{"n_layer": 11, "d_model": 640, "n_experts": 64, "experts_per_token": 4, "d_expert": 240, "d_shared_expert": 0, "activation": "silu", "moe_layers": [2, 3, 4, 5, 6, 7, 8, 9, 10], "n_empty_slots": 32, "router_score": "softmax", "normalize_top_k": false, "routed_scale": 4.9, "balance_loss": 0.0083, "balance_bias": false, "init_std_router": 0.0392, "lr_router": 0.00179, "vocab_size": 32000, "norm": "rmsnorm", "norm_eps": 1e-06, "tie_embeddings": true, "optimizer": "muon", "lr": 0.00962, "beta1": 0.95, "grad_clip": 2.0, "batch_tokens": 131072, "seq_len": 1024, "train_tokens": 551900000, "steps": 4211, "dataset": "wikipedia_en"}
Below are experts of layer 2 (counted from 0) of a mixture-of-experts language model. Rows are named up (a neuron's input weights, with its number) and show model dimensions 192-255. Each number is 500 + 50 x the weight over its row's rms, rounded and kept within 0 to 999. Numbers have three digits each.
Before each expert's rows: a language model's description of what the expert responds to. This comes from a sample of Wikipedia text that the model never trained on.

# expert 10
Description: Pronouns, be, not and can inside that-clauses and quoted speech, past-tense -ed endings, and closing quote marks after song or story titles, such as it, not, compelled.
up0:546461469449510484540425431479484495506395364404476463465527493465497427532484475458552528454551485504463469459393484480431495465493536520504477444528512508513442526465557552424579466454521518
up1:493465519501508568481513368440569494425387417513443546489566489537482503546494613433551465439569568550487448528499509435410428455502569580500469489535518525491604458484451464516434510494440467
up2:491494553473458490514439442507473512513577457547508504528455519543518504475546633496422539594465500521538447455534541507479573484552466508484501385502458604581487502559502554437430457444472403
up3:384524460455491505391497478485585467544531513454522497472438479518507591423538512521477463505509497514485583466509505410480527523491453532514464442403470566508455539529508617518548431595468516
up4:410446436440433484502547495508399589483474549502523466488558492500492510574572505500491457410504492477515500464566522511499467600476545468427537569489434544542482490456455517460432547519554496
up5:483529539588429438473444476472558520485546518505503481500464536446530603531514466538442615487443505553531379433446518495575546437550647495533542458508510425563561512501602495542533569415546527
up6:533490428522541475559517491510483558556510541514544458468472542441537448545506498476513541461472474515650526583495527492490504529492413382488507440542488523537502477399491439469490490493470514
up7:526538508515443508483535433435516458441537530471512495524561467549520534492505517465437535425460499564502398581441530433389558607497584499516499442467539472561574397500452405519484521547489539
up8:593483629602459454450532520505493510443567463517575467579443529488406503486573494546440520548438580528545531520542540507444519573468481521503493442538467417472577518501490425506481524478617500
up9:490524544430473508475519499515488438537549412438456450517544474566438551563526446568454517474459431514511431493477466488497481509522576579472528516443566497539445514524409519427459573419450439
up10:380494547519539485433479486517480552532437483487566499480488512450484467479423632382526536525461480467455447472578475499469435522476423608479489489529523490478516515514505472459534418466487479
up11:544466554501463499391540542502463527433610531451439384588457421539553476579564468524580470500431486464577455534462527536454437577501541500562518459581466538485535561580490509535523540553433535
up12:508546534471467453486505482427494538516535553506508469652491434561569438562451502419509562468508465514489503527562486452412492546475490405494471470512463510514546439466524482530490505519484476
up13:556532423526518582460539499460468491455463485458417423500546492556423527498640466563522558411431507558419522507437425517512485514485576411492485521532458533492540579418582489466575489518488513
up14:456567478507446510529548478549550537503398520467476512552454524567466486489517434552521590476440509490484471538575514384548468491506536453506467529492469517512435552392555558448477552527502494

# expert 52
Description: Line breaks, dashes, slashes and brackets separating infobox fields, especially footballer career tables and taxonomy boxes, such as Apps / (Gls).
up0:473474588531542515520531501550605364461503459464494514504501441558447515450472505486569453467434568474656485446520473547409479533469510566498432512489580441465432608468497609523493477432460483
up1:500522522543563511548609495557521504542501494560528485599537468517590602485495522636569553477599408486402527532499473563477434464518524534536562542577510437510461475452561447442449508636461513
up2:594487565482386514497598542510528381519545546529562455484500526465502485527526462540471473523500506549587519444536514498549528509534448533541475495473574470465470414461420362463352448465650554
up3:424531562524597611490562444561517520535411525471518526502554532585536555508420452474410482543531446541445441517475523490503441491477479406506451491437486448574572567452538483424446518466546474
up4:444498499520489543528525508437546485470487498543527497546614557426661513516477549462498563501534480583548521430516480466457475536474478458473523428466480467458467557542488566515428548572484533
up5:468503443389537505548457558497501472468506509537517599500557540545493480401526533546514474515533545545585546516464435565600489529480460521515457517579422575484433578499535494603436492471459594
up6:562539506578504529539491529441559481513595468486531425603365453432437530493452498448467607548572496541562617500500558469495507482503508534510514521433426550464525473473446567610533506508506451
up7:561483500490446495408500604527501510408584521440551488558567547549550453376538519486504482526494484429490596488517505507490550540460453481582518402492436577506493478518488509533512501539506508
up8:530480478528478536448432480570515557458471491464487449625569457495510449526461599471506473474503467567539525495564469592415538551539501380493622464537478535522429476513576463474559479461514528
up9:521429507446494476427578498537499497482480420532479511542395466488493576350463470383518491452452533533490577517507450560490449506532546552557547543510481504545499420498539496486444521495489506
up10:555474510551489453556434481503477574477430431511478477538519474515504507467447481439462490491490510555531525518487511555473440488485538500454548525600506455508512531469419540474574538473422552
up11:563479503428528503522556467510512444485530491533464361550562482512461605392430483543496542542448421396526434485533456539585476571531470494457494533545515565524529556517529576549543484521567526
up12:541564558453580563495455445434566541526414558471579504454566548416437559515508553471525384410605509482514497499382511459462465506513456505569489528529556571480492477520454343421560490503452503
up13:526442446486529478519514487455492579471546470538524535474434431526618536410587548437556422487479465562483451514553476563514477547517485522481450498497443536463543430598490401440467394485540453
up14:531515446435533490538455505503543451455606512366490435516523449446526519532446506461415519471468481382508527389505450466517516545478577520553511541483435471514570477442454523506551550481514557

# expert 53
Description: Slashes in scores and dates (12/29/1984, 1/8), day numbers with commas after month names (September 22,), and U, St, following, so.
up0:477524438577513450514429535533500520480501473446488494535510536416459468585507528504468628558521551520544519465421476531536458527486484405473484434496468523523509557469505481486445505583523467
up1:417525428484523580436452505500527535524378480534449544536509443474513512559567471487522546525508430434499490488412478596473538501495553513579469567457493515486540589501509542533505533542516515
up2:535469507479505435503453448475514514477404522527504444517453452417519447425531548475469480499475529597532537460510516464506509528493457464486516438482450547482485448558443528436520470466487483
up3:474505449416571484432458563522470453493459441458552466495572466439530471519628455505564436491546474511520407501566523452584532490535475517525487433479488572517563401616475409420510508632540575
up4:473481569543503516528463487457482524488513491419479510492600562504492533561408509489459500511483505477509514581433495512578476552503467587506535506533468431517442479551462539531455475456486503
up5:510488556440537452429524545520438548517486462411510436502492491457547510601470455553577495446620455482530473518528535511500440509514413514481495563476413488505535441469464517478527586572525518
up6:426425498513451462513487489500448515478508515619451523527529541512549459465520452431531500456495552511484473557471508597509444449494641500530522508492531443527555515517494561402519581502592515
up7:494516559550598483517555470574535486439494484369505571472566461464427574588531584522490539461459456507550547567492482491529503522497468500542535432471489594439566525590514499502508553441426494
up8:530499426492516523482553430467453482492471452513505445600563440617422523502553468411519472487532441501504548549502449461573456465522533510552528421471483529477542584477516599488472461534507513
up9:432486430462539569479484459509537437423536473573591512471458504605566514508536543511476524498575542450486614483537512502516520467501578448503501562534500466525462446581505556611407489497504545
up10:510430423507525564494454523588418473556619425493471556514488402453528463581577526561511457490519511532566526502573494428568512526532484436525513520481560480484480466520541492495471536566551495
up11:459453487462634511579537434433525554452516574373523508477465562422508535417523565485498482426546459505578558502477505605485556539530531507563510497395544532538509567474470499471553501491554481
up12:473485425508492476427470487560531493529411431615502410499440478481448648511488515519469533456567565550430474541558461482471496560562502483480478462474419495511483455520513461553517524516437501
up13:574488515541498544544514398528533585499458527574450466552478357561537556489522535506428555497539503457506513472436501517550505324464460492518579514471460441543454459493454585458492501497569512
up14:432507537505516445536458534507533477489561477530432475530544472528505503514546545490440460526439604620533489473485402387425547528470451482458491433439450552526577505417407550518513468472465524

# expert 34
Description: Line-initial words opening infobox fields, headings and list items, such as Deputy, Minister, Scientific classification, Directed, Native name.
up0:526411372500599518401410406448507521489548567363495397520484504542600421456486510521488549398511512491518458505491502468573570580495504470496524485514516500522522414446446498485562472479461509
up1:493516534528414521500488479459492513488493489543491554554497530517489501370472459510359629606436472587431443468413569504540545512453324492539529518484468475504475545564440560454537517528492575
up2:592452470515543607525535510362505494440399449518571526476501505450471482533495502588519489542503471391533472493451469527434583509479526429577498430437509508464498445513520509478470504527537544
up3:396461429465538470495514504441472444511568541494511524453475498476450404460531527510545494540486533515467571535580483485501497408477553556512488507482538520512521560464455491452457497528471493
up4:450510524536490466456561442544505496497508585573610522524504541480523492544507598534433352494521485518448416475535512439538469511502582553534486519520458529510523461482620473486508478513513485
up5:569538548581386484417461483498545534533565542540418436507529514501486516355505571501411496524527431426461545515553539472503499448470455451395550451496468365450538549489419527541538408554464540
up6:430476484462528500516480558437454538443547565536445460462563484504346484394573474384433546482544467502442409377412531500509572468475528541494443489511536513419411344472511577525410446575531561
up7:546463516571561513518435429566507540558476537508480553575610538577382399531572573449546506514459449491469447511479514557529527539505427481482458505452504500566444517444473486536470528425522503
up8:587428549467512442574483566520510492523482461489431460492517422534463494467439545530571402430487468504441469396539545522401473605474477478536522430431497496483491489593572566540449417555498479
up9:529538575489556609518586563482523497505410521411568571529493580559464470595604464518474530550508492465534567506464404437497490562487625466524481555552435507497466593481488545459397495523517575
up10:559511505388417527456442549521589532431388523512491522527488515495493575582387546527359502467562469498496571507491531493597513510543430509495432508511423564500560504442456435597580454525426528
up11:529494526517434555459477463480399477559560515488424496443496487563530533510469599458532558431517524553575455508537577505516549469548551514522481404445578465496524480361578433469489486475520482
up12:549461434423576455495518577454470588401543569407473369408548509483459519473488548415522489513510459453515501564535437520483566541509471486467521452468553613500484494504472495518534556430470489
up13:523486487580481563485511515564531498510494539587535421477575477571370559480480537495442517544545540556539502508557532535510438521502483559487594568539436439554512454516569591509536546561511556
up14:479555466572488526394486543512513578603541568529496435445570600560438511474529437509503542529481499510437429444542528536506495499513584576507461521441560395502400433429605466468465571479449428

# expert 51
Description: Line breaks right after section headings (== Final ==) and at the ends of table rows, plus heading markers and names like History, Cast.
up0:544448451462507455555492490490470531532579493542514614456611490546523510489424443491417548555405488591533440462425512456535527512505627530513447468484449570501563468483406670516572511574529491
up1:506451527513524402439484477539476496528508570508544578391526526567544392500529467512462540504434515514504528517509467530551563471483569533524522500504530512512510507461501523580467513498503544
up2:574492566530520535475531514458407592469589448460559538466475507544467486477455494451492495461526540475465513589522540544469446455497521568486459475489506568394554526556453515475533527599480528
up3:558508450546491561518538501482458522612559571645485473482453527506454480490542494509553527487483432534476571401509449536499475457491475506535512415480578523461639661462447414527495505478434483
up4:611482481615488546445433495506504477479497529494515451558543513478544465608529560493349557547463553402546570498521468496506494465521500507487505443440393491537512483538481450538502570458407478
up5:473529406398421370445477479559488554504587554596488488521570413542466557522551475362434514537421516546449482434442452414490539546514402519487495489503519490541416489386536515420592526501481533
up6:437470479402529443495528474556523473479521486554486580441548589561483476537592595568640495506542441586423469542561488534425416451508420511478436484455520437451551498383392567499500500543479579
up7:488468507509482512486574526508482550497525500500506498504558450449509487386452593499485487453524472489474510460562558514572571440470528583484498442413438573489462494412461584407461545538536520
up8:494500407493434569474524486448422406486486448526549502544412565484507542490542525422406422538512487510462544507469460594457458490512586563574476462551541532487553477528520542567456434479514493
up9:490429618538404508566489495474552504473575502456550472493548506394513474635417493512518492459619489512542497477506452481443423510516519509499567404513504536462401505467509423464554520561499488
up10:457484442456528453565574531477407522542453440474501474510448423498416582487540555513484513479571564561450542541505446447428478515532489561476464487415498417476483454549480449497468530591505560
up11:434505486546446520534535466517558532497578553495468506540524581555469485488550513508459533445498544438437495509518475493423538458484540526547496473546488399592467509425464462504507514527583492
up12:508417418426504520468560518495449494503529497538524527469447440462433530617520447493499516473494440510513513519556433471492533380473533507498539439418541517522474469492561568491466489491471494
up13:463473472578501535458527563494562468515555535457499499554530455544431501536530461474512484555510500497459519518465503511550467490461477512470547535608530434442486500465515578549490495467484507
up14:565570593537573458527558481504496579428470597607423529481450563582499539597475479544499546506492514442520437344442517576500499479543536458516568650564462567484453462484500502409494524487488456

# expert 35
Description: Single letters and short syllables inside or ending non-English names and place names, such as Yan-n, Valeri-i, Mohammad-i, Eci-ja.
up0:496466530498456480454440490418399532491460439523510575616450510478488510478445567620504511567535510474468487587477511545547515495484548463457464434507491497559514521547532484439529491539542554
up1:527398515514548332444557524603514525507595507397550532502532511488544602554405551508594501546515555441526548530533440469492426535462543517584544536520448474497549423492539435506448481500514490
up2:609451565480506429519486578475534532511532429483510438480460498497500588493570494519541415547554505498568507430533535359510477461481534506497525483411437463482478540452445497468443526506498528
up3:540560487506485463490396497532427518525534504533447530467512535537525484395532483376459518439527505502514504516557524547580440544515549563511526525454465570565440540425466388526594453591514406
up4:541420456538537515527510520504499456452489524545443457442456512486563536549540490490526449495557535489493479409443557565521385507430483507502505512556450565470543526496533537585460477509523501
up5:563501608560527497439643411477482457459579475484454490430453500566524439484525539578493417481498506518582438488529484423451527539517473617544455602493549435483460542491475589479587535451416501
up6:562379445477507518447460417517504478409651508502523600519594494497504487574603488541455482532515482447525555591500439576496410466486454450517527503510505482467466517491475478446488492487502541
up7:536534508545453510545476428457505550539534496512481566467458572508461563437475466473392542445505568507492479555639566574510527504535528539498546515517640475455452548506546485526494498560505489
up8:531511533511441480569491489548565464506500488595495478541550508520524589463564430540487556463474600584528463589336541470501508567485535517416507464453523555515497432519508408470491484494563546
up9:539525525522549504641535517531536451511536472525510540550540496534510593551404619499489516522513432468512479495532482426454437416501544417475498548373447545508499351492528588553532548472452478
up10:574538425492490458499409490516466474394401496556495514567566503489513533414548434460434508496601460557515525475529548511433499631517451415560507455551589542534594460570430440494505493480536476
up11:498508489487496511472432464478437477549446480436494539525500524520500414492506567439412523489445447528518508611482534463569583474512477434477445518397529521479409433514417503462478547478477544
up12:510494492472456550451569545537458499515502403546422474495543542485451471543481517528503523509483457514486500474446509464501549523495491545501518486528473486499473544429478499483405499477502488
up13:483501540536474601519540482594542415432510537484518509468609456522416519566506485554492647457498561426439489552605523560603559530451596360535486424378488496478498550574575540367490508501521504
up14:455446502546429442399578400476490545521417549486455437336488450503481462513537421495530467504485542407514397477606460484536474548533480588434546582446489509477430386444433571508529508514558464

# expert 4
Description: Month names in dates, usually after on or in, plus ordinal suffixes and date dashes, such as November 26, 13th, 15 March–28 July.
up0:469444507526484537502435446513452597468539498433460520546464506421579495574442540493490466526440530526476496604549535540618543532472421480488568524490405500589551442552505529574507548458517497
up1:526423553411518456543539369430422599548521443480486369564585406574546448562593457450536456465511530559518411480459481513519412465456580489567444504459516487504525491602465460447487527440468467
up2:498494459507497560501469501538577441469495446486519459482461530545486473416491453505481523477549458565575433506546524429561453566475544410531533485490514453522497579517590504387503432476498480
up3:476504441436518442425441488492550439487352536506541472594510524483496497668496501493477441551455480442531465496487551531500527528488467584499496525421519484566484407483462404476485386487494489
up4:572565599414458547451538584498580449528583556471448548513495413539508534481509516463540561466499496474556563461503487515546451548503411435500500453593507542470443521438500543586472532522522576
up5:532530518518544490578485501445468451491403524460491466503568499499377528367416412465511473565602497593467439560542504517579572479466435457414504556421436448543504563447496458513557465498478423
up6:468539412527521549538452465513507488448452543636510509438526487503487476421517531492480525571481533417514509485545535446416531461479476548471513567475491457539550460495476574420412484555445513
up7:638542506567507531602459478455545419530574473517517529557543445565582423422510513468478491496574454576451482501442474558506506529489612503531481550463563521492460583364549476451499484461499523
up8:548571523495480538556465469555539429484296427485420602453513467482547479439490519483586442511415515581499451494535555591462514548537560489440521592461537407489497533378479436500517516512523494
up9:494601571488505562514523460454474560585393478519536428546470462551526473519510481535411607532517496512505473455478522496453492522473450468449517547494522509471600530441515480501481430518570474
up10:430569486563461487462525577547532395510575494470488463546473469536506478571523461543503472476505457587520557470539435460399536486514493511557500536535527495523519454510493515387456449485501452
up11:562508545508478457475452543545590499486498509478453491582556462548516477502546482498518474547423492481448460494475505435560487471525559448499557536468523502520548494385545537469541574513503558
up12:430482508507546447573474482552497570462509542513568534574463442502533512567527489530505482469512362485460520517533504519466431464490593446529515502488484523519449548522493460504496470526506476
up13:482524476561504516569493419532460530495530516479479500477552535518490517439395444437514477504567531552440584458459443604515545571500532507478507500419507507506526436491421486486489501551580555
up14:474451416449483553483518605489447560536553495445545477526537463567447448440497493533566595484450510492546507529520518450506583456528470549472445383450532507480534537475508484623514472554580432

# expert 31
Description: Final subword pieces closing a longer word or name, such as -tion, -ness, -ing, -de, -ine, plural -s.
up0:463410409513464488430438534503528447454495539566534474493471478506540535520512475514400513488514583481467493573487474444433465474537514523561542536556460434454521570440402514443561471516546524
up1:526486511555546515451515531443486516478575636390417518475501473436515566533590399553488519511438556548496476503482485473511501561494496571451514550501457524548465491478417486500535464501560511
up2:457468491610542527489449442497510434512561551509452477474503563452455491618465470524467636559536488472448501595508465510510491490518484565568479495485557515505508486555527503462486481512533429
up3:473459434464410530519492379538435551448526458512520494441538509488422561497492479497439480428520581495459454504506482501528503535489526550464446514458505470476511513497513598436512518573566485
up4:475443475541559520471476619599397528500486508469522505557447415480459476482479493454463629534508473579574456461460525430436473515504578483526442529491531453517519586432447492539503495512521500
up5:508452482454525449517486475541501606551495494430514650487508510466657443443440468447557527472595501482475499482457511460461535547477395506512501452521525506479537495496440566500408526593453613
up6:568533478551590468567552519544533439494485461555499550452510527543500550472570459558607418578455518482559455526540461516521455489514492475429502510472567452440439535578486551548527463525446539
up7:585515532477537469437488565496533555522474527546487468546490508480391514629539535532456547528582542574438558520506374470472496459489507533542549420459572471505494549502519490455428486445459480
up8:554375513558489466529450517542554414449530494495602534585434487575542514492526441568420527487422537648490462465457441456486453571527604549415518470497475407513526534448566444439448519564495531
up9:525506498528490472521550508494486644548430481455477553429466564479566491517507522553534524531377515412461576491504468591577504533495498474556509598505432408522451523520615430445456454456407474
up10:541543539504564590479506416550493478483443541545494534476505544450389453427501519461417531463506546521562481528456480538462449462504436588559497417533515495503516515460505543485542551534437502
up11:565510423424467531482548484519455601492475481527474472496482670518400528453480567442592449502543497543475443516511536511424492567481490496469515483549384436449451524473510513400583492450468541
up12:457501437542552527479431502502534415455528587533411471587554499506569610507440520561483566469525546508500578453442536543420562536536511581471554536416474485478431471430416522487381462503474556
up13:531474506516570449475527515476369456473340529413491485481555561443555419491517512530536454431505552529412482520477516509486556447539533395487453494460454571494523427568516536491511495491486508
up14:516495553464497531577598517517368494565499480503469448594449511455532480448458498476454469408505486404472535474526469559547424490514502450551507537336466519467420473493464529482540488493514431

# expert 45
Description: Blank-line breaks after a table or paragraph, just before a new heading or paragraph, plus "The" opening titles.
up0:410473571485475454509467482483450639541381467461536400410477459450476503606438461492548574497568478554474514580454474411498527446479434427448513450474474475595581548495531594522471571536507478
up1:451556578449523588499460453520501497487571484559491553597536563541532552525454477414447454464447497453480550563543555539551550468498378518466509522435460483401506494504465511502604476537426493
up2:628495691525529468469521516520557397489426498442571469518493438443515390601477590484530490468446496534438530539425481531468529486490543481534506490468474534500579497520578534480507505484475506
up3:503474522469491500503573408497464471517456543552402556468586554454521473598531529427542425463552530532468528550406487457557591454545560592542416495363573480420497463477429410545520493406548476
up4:447427449495477479533448423490546496456599502568496465465599431387452498486499554540497540476586506454459496476493457492547558464535441476476478512552342440517500474424452468503498492447436472
up5:527504508414382467478446472466538565492512498487511495519432565560525450527538468520593549583478494646493536528484487468518558528512538461478540519599441513570462415527467558496526524379547535
up6:522483555521484488484456480422487436509455586485566458539565412486497442475534482459459541506407497457536507522451499470408528548498498546496493576513554568486406514524446426560465521456490475
up7:486424498641472526459548528534482454536528469473514468534541426544603521237447567524490521520507540492503426553590585571569534445509438545485424425434486560460443514490482506521468505513434446
up8:533521550529447503467558581508606517513541577472417530507462497482574509557505545477556473564548548518511434449465526575531509453511424475501462507500505455515412415593488457476419466523461516
up9:542572452531512558523513510462560499518538508504488487439556523544502454483427508503533461545496549496437494546425614488547516448425462553482545439495509528500425502573485540451598532434567523
up10:470575560471503522487478518462410532532503486533525479566509560504530579430577507437524477495527515554529462536432509562480471502492525545464500559607470474423512514451498478551481541540503477
up11:514539530485499500544482494528563548488516424448505542569568449443482515507594525475514420512498473555579503476527513501543478446526547572549490543534462532520456529529477445514469608505524456
up12:479455401580538530501502507543457392530584546389471504605545496413479615460521455561411465502508518456527437590538494470521549480488510567513398491454565511519542494520440491502440452459471519
up13:424578442531509487450504441473566567451359482478432434477468565538498532359467538512449530540490472515455457463529458420465415499512440564483535576529526572494495488478430567506456592480505495
up14:496471590525479521436482549477500536505506485554563561520524455470491517357495526494550416482510509466500631565488508577509556430508435555556480503577530551489497428489424526537458470363446491

# expert 20
Description: Clause-introducing words like that, which, who, this, since, how after a comma or verb, plus the = closing year-in-topic headings.
up0:475548585466494454497564454506495510444529484407461413524541482525485551490515581499533529452557398434432520580473520494571535471506490494503519434453456575526552376420581465465543542514525497
up1:513497332528476432501442446546536544557480469623431426455501457526569533494412343489472525546580433555522500486418448532528538576480479444510452468536533511492606462554490461579582533561528535
up2:424502523487490401482456519572584447498467469474476406484575483563458539462481486528575507503542530483518588503455512580592520486537408547507473478511460496519409414451521374500526562509570553
up3:500511453505398432405419586560552521494388461522578467476541464526487511533578461553465443528516440533484525549327550609487454523539482478468528494435479519504534430519434523486583468483497500
up4:472501398520533604532469428503422531514599380446483424496463481463334520562506484476397518543411593428514521557542499498552451539484493445443477472428457574436499594389486485534488497505432472
up5:438402418445504612526483433540457471470484515443473570536541500367541451588472524483447485537583498513428509495501522559488488387512412531527553567471502524506378425496503529463411554511511500
up6:430521492510532498493520519543505478504488500473460420480522520586314427524569438435367444500425503558499463552449515477443533473506512517479529481478458528572432548442562435464463563499552528
up7:543441476514446501481422511473486481532677532466509470495462530514507496497497470584519557587506464567476516470423504589540479519499564413422490565544421482493555559574521580507554504450506455
up8:440486479469527507521546486548573560509597503509467478502565493489623466546527478621525445540506515477534500502530524509510432498485542521491391461490440521474527468568484539527547483514473502
up9:495417594484576473506505498535453578510565539490595531511545458566534468559440434470465521558586442586476415508516460342509519485516464437550560476472467487511428501507592522528579495522534520
up10:538507520524528444566501494507454491485483473441534499485559461438571453464420472479442458510570456571538427444453434469478530534468499492500498589521453465524479484422544522477576525482473542
up11:577511510528531497493493498415545472503526680468450523534504531513521545532542549463546476498428612544605509498480547591542523483537500517539557515493517549544497595491580504447531485468531545
up12:516563522458551439481531594462512465461507513415551506615477617521488522512455505423478536554550493493456495504508548541580453549503523491531492433458436529513461548480575502448578498485475468
up13:504490490537518542453495452493538516469578470539467528539550516483503490543523398503514376465423519491474529416546479555459529465498422475496520505462345606474456556532486568553585548474479524
up14:508474461564487540538567485490461415555457450529464519478520537509517506488569515479512513490501518562509482492516531519392529489506546537511528518523478477548544600503506366553465483454501520

# expert 1
Description: Mid-word piece ta as in fantasies and multitask, plural s endings, and the quantifiers whole and entire; also Greek letters like Alpha, Delta.
up0:507479602465429495424590598481508460436501515558576548522507576485518523553438454452551531509523489477513500504479537525439518503538525466518504531499381473556537542387458534444550478509581475
up1:394526538484584591582464434526495540499527507436515480528438543505469553487553453521437570474525473557521509512493525476506453471483396420548528507378487518511485487540613463492500503456526515
up2:416546447490470402470566503515510449527538494526465481507578531571541537507462537523510501542446559473487517489479455489407570505467509515418521484490571518530559473533458464481558524471533433
up3:437522516513517476478467517499648500510459505574488627521387508558538472562512545522502366489594558525517575467527528544464476453516516561568488439496524518479514482458471561551554513446531471
up4:389533467485401475506482480515417449504632508547469424568467565556621440482608512557536543564476476521402484517492497493455477613495477451535469463436468509505443472456442488457541492483530567
up5:492501525514379460475490509544464453493550545507547419508557466504514522436519515489520635530516556512464558499392469512425543568485591563444480411509578397463489476527516542550420509491442571
up6:467548440418482513451367473491525472572385490459483482501523588431583476461526549580520542580508495572466457557537512574440544422513539438523512470540497479498368583445450404557499462501512468
up7:534522570450525462495442497463447606441540507550524422452506475468532500479466492561439478459491547608532493529604496450444490570452536493473515423573597497595442481491532521513437508512474502
up8:529380500456540552454556480501438508517532507519433445493626619385488472558519446568418553496494494523554537487518494441499528542459465437499475538443568522426435486483496483451467526522508485
up9:571456406392483554558571540432468459469357444562503470544357541481457494522531532466499534480548581476470481527498524488482374511510499433516528564632496417555591509544464484517556487505547527
up10:513481445427521394541515491474404559581533467544494501589558420616454492506483499523405448535502561542465555497500454459461565434522542519488437550453468608487566420482498538548509497520519472
up11:601445410516397528474349459523542517464498521621459384549555596547509578515479476510474597523452506545483498509562444519537490515534470446491484516533540577492505497463495533462542462454497516
up12:511445629553484512556438498478561505464480484535461548482494526524521502474482505513548484418435485514545452456544460480503548442455467537524571492496467475507574493492456526585450563408444493
up13:457558503465533494538449481500465421474462518466451538459470503481573598472569424508529439459545508513491482474408501585569487506491577466497545587477496549583500459529538495515463541553475494
up14:415543491456464420613555584412550495435391476478516406499562491505648520512481418419408467479538532475454521433456484594568574506446467455555548496463413577510539403511443518452455429430554465

# expert 24
Description: Mostly the word to, especially in "From 1969 to 1970" ranges, plus also, his, until, when, have, than.
up0:547562532527530499487588583541635470508564461452490560444559445467525553434577551490486477488543495585601558492435504538521615527537489609485514548495490416448539449394404463545460455494475502
up1:511510501536556543531415415547439501424577489506569474549542472457485472465581600509472511482550424478494497477531450406568488470512657537478531527544499493528523444494508550464450499524533453
up2:535501578489453474462464464540370525484558445486492377521503469530548528471506506445393498544431417567542528513508491483562492412485517452526503444449441523558495520460515530466569479442488495
up3:529475521529427469396542455491608523506537523479529540431492468546498529435478578502631466414494448452524538514496476627464533563506572471549502518562470504489429451570415464548440425516500491
up4:509562481500527585531501490560466518466483475516468562535497503512578528544425465529462477481486493492587523498381517533568428575534599415465475494533506529501489507568468520498501502548523593
up5:485529597415461580456401396467468514489566480503484480459422506551460473564457484501423511477436516473498522512586531436476504474553445407454537517477433448506497502564471524583534547447507504
up6:511430546472522498504483522414446626514580507492476531476536495442470540515466470544543568475500359480467521578517556400477510455476473535511472432525434471463512522468559578504442512539487456
up7:524422557583484520580527496476559457526637480451509604598494544533470466438486548500531448558493450568552502551541434527519626555484520574485533498493509621561471486500497421503511493572526481
up8:538494530465557552460404503492460572567570536449517542483548501436542534480482528461463594501534489525440469518440517521425555444470537502574525476550626533448474440521466436557554462455489597
up9:409467480551549436481396561580416508528429535433377491490595494496530515534521500516535479563529521453532559496498600433421402551562496549525583458464514578520513524477506514514512481579525472
up10:573451446421422513520428467527486437558503508551519507491510610464537548570472471468498527426567513496511505494510503608502533523551431489447464463553476485515467513554570483509538566510504431
up11:477484526530456467620474575480441474505460576515496554509509518537431474501509496521501418504519448558572423494487501496474510526503412492487474506605461616500540555381534514519460503447520535
up12:427535573471598535555501529504355466480561459441461519494543543553496537489497519498524591489428538424585476505552502525472479502518311504510540503532414455477535575441609426465459510533470543
up13:380458579535512498469644503532467460468477562504554553444506453491452617431399489486466404497435463499464504591552487525421513492495418462450533352523456500483545504565501534439518497510467501
up14:529499490588519547494478488486561413498545547530534549476517484543404514481523427490469545531480547550415461549491500498537507517521497505445481508543533559574459480495548488458492499550525534